Experts of a small language model: 32 empty slots to pick.
Below are experts of layer 6 (counted from 0) of a mixture-of-experts language model. Rows are named router (the router's row for the expert) and show model dimensions 0-127. Each number is 500 + 50 x the weight over its row's rms, rounded and kept within 0 to 999. Numbers have three digits each.
Before each expert's rows: "mostly gets" lists some tokens that are sent to it at least half of the time; "comes after" lists some tokens at least twice as common just before its tokens as in all text. This comes from a sample of Wikipedia text that the model never trained on. Tokens count by the router's weight.

# expert 98
mostly gets: " po", "±", " Po", " App"
comes after: " po", " |", " Po", " ", "te", "|"
router:522435426475523444426541483505502567553482553505510386577409522516398539437564519441564456460443424506439363456429526497394598483492424505505509627515516463554615467501546515422493502498576542545483585475535436518549534550462504526552539485582430570485508420566465429488441513491608507513534498538497558531562467475470508528494570547499542537517511462478480500542490548520515521515498

# expert 37
mostly gets: " just", " well", " even", "ible"
comes after: "s", "im", " qu", "ec", "ic", " re"
router:481513504498477518457454451471487558520411524555472504557511400457497509484497539485544554537484555488565511488476546541382568517544492534457471577508551592557549527482484534420455542575538464503576613494537405521500495561467538527450554535490491485502430480442517473446500457466470541593508441471531429541423447517586456620478546491438606621453519534505499540577546411558529450426399

# expert 38
mostly gets: " ex", " creat", " success", "duc", " Ex", "press"
comes after: " ex", " con", " in", " pro", "ec", "per"
router:528568438456563437474543445575564530514424522474513559503522416464433575536471573489517478532615496552453529508473444479563479528462481556492506474573440483503476582461466457428429496547514520571564576455528456546498512472552445501386466571575635436511499448467402489457458537523578587482546493419567459546461535535533531594481522472447592492531552549488504580544478497551521471544453

# expert 45
mostly gets: " do", " de", " De", " se"
comes after: " of", " the", "al", " a", " and", "ical"
router:500556554474564448556538526519617461552526565496527439452468528454463551508479461468496500444554569496414546627464442429571470502518433484571552485488523507448418424488537430489473441407561487508454495441562570483504550524547432481498443475407498566419490459569527521533505477524590499429484550462513517430431486560412471445554489547500531471531514439474519496515446547534604639571487

# expert 91
mostly gets: " ex", " imp", " pre", " dis", " inter", " re"
comes after: " a", " and", "ly", " the", " was", " to"
router:424559445426581453478535479522498468442454485462500616555414493488450536470512566430535485500637463564375530554519468435494440608502532528528499442476558550490515522483452503462417507528558522486560516489529477484444507545531434505443547473494617487454411466434392445469567498523557559577435520418595486483506558508462555518488497529427494500480536572481442482536456479568459532567457

# expert 61
mostly gets: " 2014", " 2003", " 2023", " 2006", " 2012", " 2008"
comes after: " 19", "20", " (19", " 18", " in", ","
router:460434546542597418455507473443488529451567463562496550564426612544534557412476567524429537425514459520454486424459567507478529433503565506441555469513474460521424494458456555510560571440523511463507430547461522529552496440483475475477494460502556449575605438547451589512566557441440542487485522514397517533409441514531471464514412541534489449504518638456520489534524535544422476438486

# expert 46
mostly gets: " Art", " sub", "text", "act"
comes after: " ", " con", " Con", " sub", " st", " c"
router:535549462505449574509449498517546604554483472565487487541507514502409552542574501497559450496575481521404477549425438577395536517445511524493411441536455457397408474522484470480447483549559464497466557483528447534547577462572527508394516584547621475458465464481478495509494433506498425444527535437500469550436586507426537504498499493539557523596560484513544512428411580481496411534520

# expert 48
mostly gets: " July", " February", " September", " November", " December", " April"
comes after: " on", " in", "|", "On", " September", " April"
router:507498526531579453588550459479460455523559410509430542564446521536556438441463537527468510440453409490512460525599549442475519452521513548458527491560483458523420437486434574509588486436527522463529578566504473542548407453462519439476503536514420458447527463579507477465596515532513621555426478420425509561470423515527458439547462497484468459550488530576480563454531576408482563457579

# expert 126
mostly gets: " List", " Location", " Born", "Personal", "Species"
comes after: "\n", "-", " Location", ")", " information", "ia"
router:497521527480520486480412449529521517454502487474384547459577480523477415480592560561557518508522528462393478515558435480496456458543505454453533487516557421534529560570485533554515527473511418488443547460475512432508514524496558484594496454473536469548589493588545552645444428570457493439488494422460560511470591455501498495559413559557462535565502593520607561517485457405495484580499

# expert 95
mostly gets: " what", " who", " This", " which", " that", " she"
comes after: ".", ",", " that", " where", " The", " the"
router:453554483507515428548520458591558517575510553399421525501485524513617384509439558422477495493531573437509513577538457455465527550475534498483579478482587587532571537553470527429558445409489535593596512542533522466453504527493487459474478586578527461535445606557528528504541580474545528601513518517526490518560493532541497501538423462608550554452450512448487524494535479485500546595505

# expert 86
mostly gets: " he", " we", " h", " she", " her", " who"
comes after: ".", ",", " the", " and", " that", "H"
router:494479502514523507473509448505575586529541548527477573487556468464506407527553534396502419532443640480514532499444542482582544532431510550456521481505594579458597481559438428393480496461491471479538502444543406524453488536500511497502401515519402535564466609520514533453568455483564477619586460517594512533547528480460487408524508456472521505486410506514476488403508476545538517466458

# expert 99
mostly gets: " north", " south", " small", " population", "west", " located"
comes after: " ", " the", " a", " its", " g", " population"
router:477487530551453489479429468543455480520471442475490479526385537473451492521472473618511452506490575531454560432505508586436475540535547600492575436458477478507485621520457557428431519581555369507504540527471434430527492442546531392457496449551484402626514520452514558553503476535539446436515506441520457442526561384542468489495570512556529505586504511521512558496536476452528475509575

# expert 40
mostly gets: "†", "Species", "→", "•"
comes after: "-", ":", " /", "\n", " Kingdom", " Class"
router:522565481484576413518531495569567462497421445562465565582570510535515524494571524514453449439526465498441443456615493468463467529430524418439485543468551503488494620502568526540524515466494444516406458425511485584436513560434456568594601428553483417499539553481532545546495500500533453469508466455458505492454465429467545450405462528546449527552449520541515480439423515405436471415522

# expert 28
mostly gets: " gr", " me", " g", " ch", " count", " ca"
comes after: " the", " a", " his", " and", " to", " her"
router:490495511511526599523535388555457540525497503594412493452472574453481465497538521393570512491595575519469532436514583523549484526475550590494535534436636636444407600588496508469517493516532548479443481619514545522510477530464530521471534513497542494529444566448506471483547519554488474519516579541550511416532543507441538507515498543460557533444568474491439433542458476479612556521492

# expert 83
mostly gets: " As", " as", " critic", "udi", "cc"
comes after: " as", " re", " As", " a", " was", " Re"
router:547530530430552529478601476547502475540521501506496504443582556424483600502530478479559497470546615480376531483500497553486518469476397525479489514553445444578459469402522480445522545401465491590589534439513431600457497462473480403441477528563512541368429474534470511465486476515510478455519511511540475429473527478434517492441555423509583516513443442412479567476577445517486511464421

# expert 17
mostly gets: " bi", " require", " describe", " mo", "com", "gra"
comes after: " ", " ex", " de", "com", " p", " Com"
router:574567489532482511463475517471652520462568510568463493519514422500432541461455537505573483342590548448530533556466446498512523461478565509553478534520559495437551562481495490479437439538473542524542515501448433546514479473514472534459388476436622478561464459442514511457505488572599541423482468528600463391481559520483576520512504553510488432514610477488548428460477501555465510498432

# expert 44
mostly gets: " an", " another", " a", " other", " various", " every"
comes after: " a", ",", " as", " of", " to", " is"
router:535439470509471539452541519617526453494463492473522544512451489592578595545378542462533552451476462552449504549565477496493460523419443540567494452508555501498509463441494472467509453427517367595456570567555541618475509611492518467491501484566535545472481511536435483572583457467521510530407566550556525395424502473511572489577467518469535527483517491565512492542577456456534526499414

# expert 122
mostly gets: " over", "b", "ab", "ib"
comes after: "s", " O", "b", "o", " La", " Al"
router:543540521477449579445485556460560483509540460465414588627539485487443499581494427447554533507471493477551464483436561522459543433567458531430452566483514493507489483476416498526508441527465497413527431430465463480490491584572490484484536420439495556575462628545552543494516405580487600461583454526491456512504481494515408428482460462481536536541433506396549532443540446547540436455552

# expert 124
mostly gets: " st", " sp", " f", " tr", " b", " war"
comes after: " st", " the", " a", " f", " and", " of"
router:467497570469518554467533424471458595575459588554458572500474506458404486528594473423507460445525580458467585559453582494535478572444419479502528476459462540504541481520442484436463541532531540463483475500547522476513542583562573494543499530443580553492533439420532488547475503556490511505511500454484574467416580404531565440601498533469533576452570551595449455523485474484627562506494

# expert 47
mostly gets: "On", "In", " On", "After"
comes after: "\n", ".", " (", " \"", ",", ")."
router:491510430578583487517546469433469566509453563493566593522453404588560526495576471468465559572479578576571525518471517521444515517476568450489527425477495518445569501426475558459472520448377474440493452509567510444435468583534522430398525581595500416479448491472518455559485522480445574510494545542476517504536501545517483539460552441481447561462515465452530475469407520530499561452628

# expert 21
mostly gets: " to", " could", " would", " and", " into", " or"
comes after: "s", "ed", "ing", ",", "es", "ity"
router:524511417391479551539456531553493481549495540449553493435452540412431588548542532469438471502463536484484540487567488561534525456560465454514485461399532482481618489443616529418532483423446550522577518498557539504459423481425562579469436510517546518455447567464506500473534401493578549485506604544496513414495469461513538444478414438537552552541433465532432427538536488441493496555563

# expert 29
mostly gets: " de", " due", " la", " De", " set", " con"
comes after: " de", " was", " ", " re", " to", " De"
router:476569501464522463469552438446532489504441632510577480539520538516431473418400369440573497556461409504481532589527521500456497541528481519466526532519505551497499476439490466465448442464547482533505482472561406471496414554576528565575474545405604521446437487546508495433485473584532494492528514378479434451461493526432484518509542541508552469603512540432548442537424468571544575490488

# expert 5
mostly gets: "See", "Career", "==", "Re", "Personal"
comes after: "\n", "==", "===", "-", "====", " ("
router:490520451420578488468551486547479577525483593533542538509543513602491594544619522544545517507531610645515570455489473465428559505469544431506498495451525432505490474457481432458515579407549522461415489533556484460477505524503536518545531490547529507470505434541519515602501461529486504538579461557436480450430532430453547509377433504483440530521536460496457543417369497459531457540503

# expert 32
mostly gets: "0,000", "–3", " million", "£"
comes after: ":", "–", ".", " 1", " 3", " 2"
router:463446494503478480537536475457478479521408495491554579566462552551537520484467459517424583515460469524448359469581503490542544443560439492529473518545470464439447529469477547543547485489480485425568460497476466527456511449562396465582443591407512506478510456458429542482503570490476469527481403399449567592633445451493531427512549506503433501421589454559470537533513567530414511527537

# expert 113
mostly gets: " fa", " down", " c", " up", " out", " over"
comes after: " a", " in", " de", " fa", " pro", " ca"
router:551563458524551602441519527446466517417502531439518579490525571485489540507546351454491512543426393528466539550508565585532477512629546573480476452548471552504477485506466419452558464485582480469509551558502488529491441567571522436440562446447533535566399509514508526451516492564609563458476521499485504418488512443588472515520544602432531550573482457441466498491486477528550527470550

# expert 115
mostly gets: "″", "′", "°", "_{", "^{2}"
comes after: "°", "N", "T", ":", "C", "-"
router:499476438469546482474468496585586591437430491545437575503544536547523565524563433538478476482455558528448499457450449490431517552453587423472517482519568452517453534453589445466482468491492429461427511380450436503479527491441460477561581547480522444470555467439564543610492545517431449475548510442425511539475537386578573491466498411420465518533459467532481511411431497555438490450501

# expert 9
mostly gets: " July", " December", " September", " February", " November", " October"
comes after: " on", " in", " April", " January", " 19", " September"
router:536483530536549494590554478505429470529540415567466576534423543497472414464487492528472534484479421520553446530624566450484498425522520553499521481537481471443440462455509567514506494415578493460548485576500539500565446469419499451482496613485459431467568494589520511428547521455473609497443529393440505543520396493540499416529498452496473477526429577578512587446539550461450543456577

# expert 50
mostly gets: " Th", " T", " Ho", " Ch", " F", " H"
comes after: " the", " (", " |", "-", " \"", " of"
router:517397467510563551535489443494450539537534522576525450496491511577405480567634503487451526474466551606528519539448507522481485487483453571518535536465550494423543503505542434537504569421466551393372458545569484426471565510558503574472467474559518541450544446501431537560453404432475480515539387528414527543521503536515425466468476501455455465436537508535472468525502542492536599438585

# expert 10
mostly gets: " 0", " 6", " 7", " 4", " 26", " 8"
comes after: " |", " ", ";", " 1", " 2", " −"
router:461431505493474467605542445465479467531575494530536482513393565538593547475443474521498459405445448508446493445506548536479419453473400567471496534556529431436468498466411535480541564550494422487510485466464434576519415454542451449510495452510456470520490478436432546440582571495475524538471516546430469518554454572514491443383577429562437444582531414515463519524537619495456508509514

# expert 18
mostly gets: " when", " where", " while", " because", " However", " before"
comes after: ",", "s", "ed", " However", " time", "ly"
router:494536544488505479588502591532573555556468510435416543534462456520572460462511568485425517541451536471574545529554465451435500538489515495552512472550468591443600447483498561389492465537421485549569515561528560493465465493480457512475473552587532478467425600515486550425478481520552562576545532466562482483531426488508422477427413455557585567486465549406502506521594433482445532559417

# expert 52
mostly gets: " un", " multi", "year", " Un", " under", " no"
comes after: "-", " a", " no", "n", " an", " two"
router:477406456423475619448541501486542455470588594552565542476416570485466541524455410590482566515465374506523587469526477536420511535465534541551418444493484578441452439429536409520533491523503526531451528442519459504519468502536463485506455437456458561458571527540420448591554427443547516467456462503564436518519545487422485431490525542540458443482542535439521528459504402517483511538554

# expert 108
mostly gets: " British", " Democratic", " Royal", " Army", " German", " French"
comes after: " the", " B", " United", " F", " U", " The"
router:519434530590488565544452507524467501387516487587455512504492426482535391542545515492415601452559529533523496527484414522542510487511499531576571545565419545547487490588580445474502592464535541432511452437495524518513556483632524401477447491510528496561485437544467407522457508455461583426515476522534568547515510483470575524559474525534570552480489478573554487526526547389541485593542

# expert 58
mostly gets: " D", " Dr", " L", " R", " J", " M"
comes after: " |", ".", "-", ",", ":", " \""
router:497532439514506609532512454425458544501444496556574546438557476550528507501588474450472544585462497626498412464425429492553405540516449473422522463536474469447464559555485568514479562486447448421452423504492508466449577477581434468545513609461593496461464480419447452472480450537547449459478406525516435583531530556443535470459534470415426494438498514519525488478517584541500531468543

# expert 65
mostly gets: " (1", " (18", "9", " (", "7", "8"
comes after: " (", ".", ",", ":", " (19", "2"
router:498408485497459439542455443466578492492466509484376540507467564590521452505489513566448514474457473510422553483507599513521505434524562422407492434542558482519425462506444608539572478499444512410499464435397462496447492521482416519458552476467476494592576496420514474555561573445465582577445472484445569529473506531446502456403525451493407448523560505521445451483467564503443536492550

# expert 84
mostly gets: " century", " early", " small", " late", " various", " same"
comes after: " in", " of", " the", " from", " 19", " during"
router:445496502517420533542490465521557464495490461539483487559513485451589525536497523531429547463450456485456498542527504473434545450534454534602439461462482523516449572543526423522527512560502439459501536520565496489538445418466587513398462413599569471474520586507452577555533490424478596525492550432551601501571532534510511551604486555560557445493466624579546454498470492393538497450590

# expert 109
mostly gets: " film", " album", " song", " program", " politician", " club"
comes after: " the", " The", " a", " football", "The", " video"
router:518441585506601393524540451526553447460481529607497542506456530488493449448480532445534496442495478508421489506458464518497529548547567526467539439570508487481512449525527556492523513413426505461561491486482469481540585448493539502573530498548428545549446482485484567606413509546521398452519512480506539488554617411591470445525427617581558505462438550440561479492479585423539446572481

# expert 118
mostly gets: "k", " Air", " part"
comes after: " ", " S", " K", "k", " N", " P"
router:538469553600549541463409491447479485484461515545483488510489510483463546586580464593546518474526441491533444446493568625529525487488451476523454472449407604530463411464502437534518461553580584489427377506459442486520585612519513531486502549509471488622477603487557521444497464476464470451494466418439469518499519489491502550550541567524560554599541504561569434482554527486526472479448

# expert 79
mostly gets: " States", " United", " European", " National", " World", " American"
comes after: " the", " U", " United", "S", " S", " So"
router:529486502541532509553449534544552475431559475514484435523464546455515510582508490499468563410501487486520415563431521437408481452442508555516521589575492529565472504519572473527532589501467524474457458434515433470539545540584425451481470407568517471493436500561452426522434457489467453416499453504395614590558560488459621512519574589502518458618481505462531513489489495441601506528486

# expert 63
mostly gets: " States", " U", " United"
comes after: " U", " United", "S", ".", " N", " of"
router:503623527504525510443516569408526487389454462507486595461486538569606468549482508504427567512471486565440435552424430492496505498520571436506463442571456509503548474512538550542478575571400461528451435440589445479509561578439450413496465504505454486427523541462430478547478490487482490507417472524456527602574550464453584460571494442478459450550543483518428465518456461521532490495598

# expert 87
mostly gets: " New", " York", " Louis", " Washington"
comes after: ",", " in", " New", " St", " T", " Al"
router:508459504533496600570466486480509588432576426535510429432581544498426475541480488463492498549527539527570472500466493485472456419428377575505526570551489419506431428454585550519531512466551497522502452552535522475438537574583455443490541408506522433494541626491448555446529547498452533454501469498457489563566566512450468494494496482475500453446430488490602509573412576503603478577495

# expert 110
mostly gets: " pa", " a", " an", " ma", " several"
comes after: " of", " with", " is", "ing", "ed", " in"
router:515490445476510432503510581497602502511423556407525468472462427482530536459435433448490487405483482493423571542506591465551432501486484478602449474392571515525461423551450474489502442539575464555439535595423500561443479518473505428451589473538426560462479505500469559519561569455553392580470568514545566474538556515455496438550408555524513484593506475577461478509474503485528488490521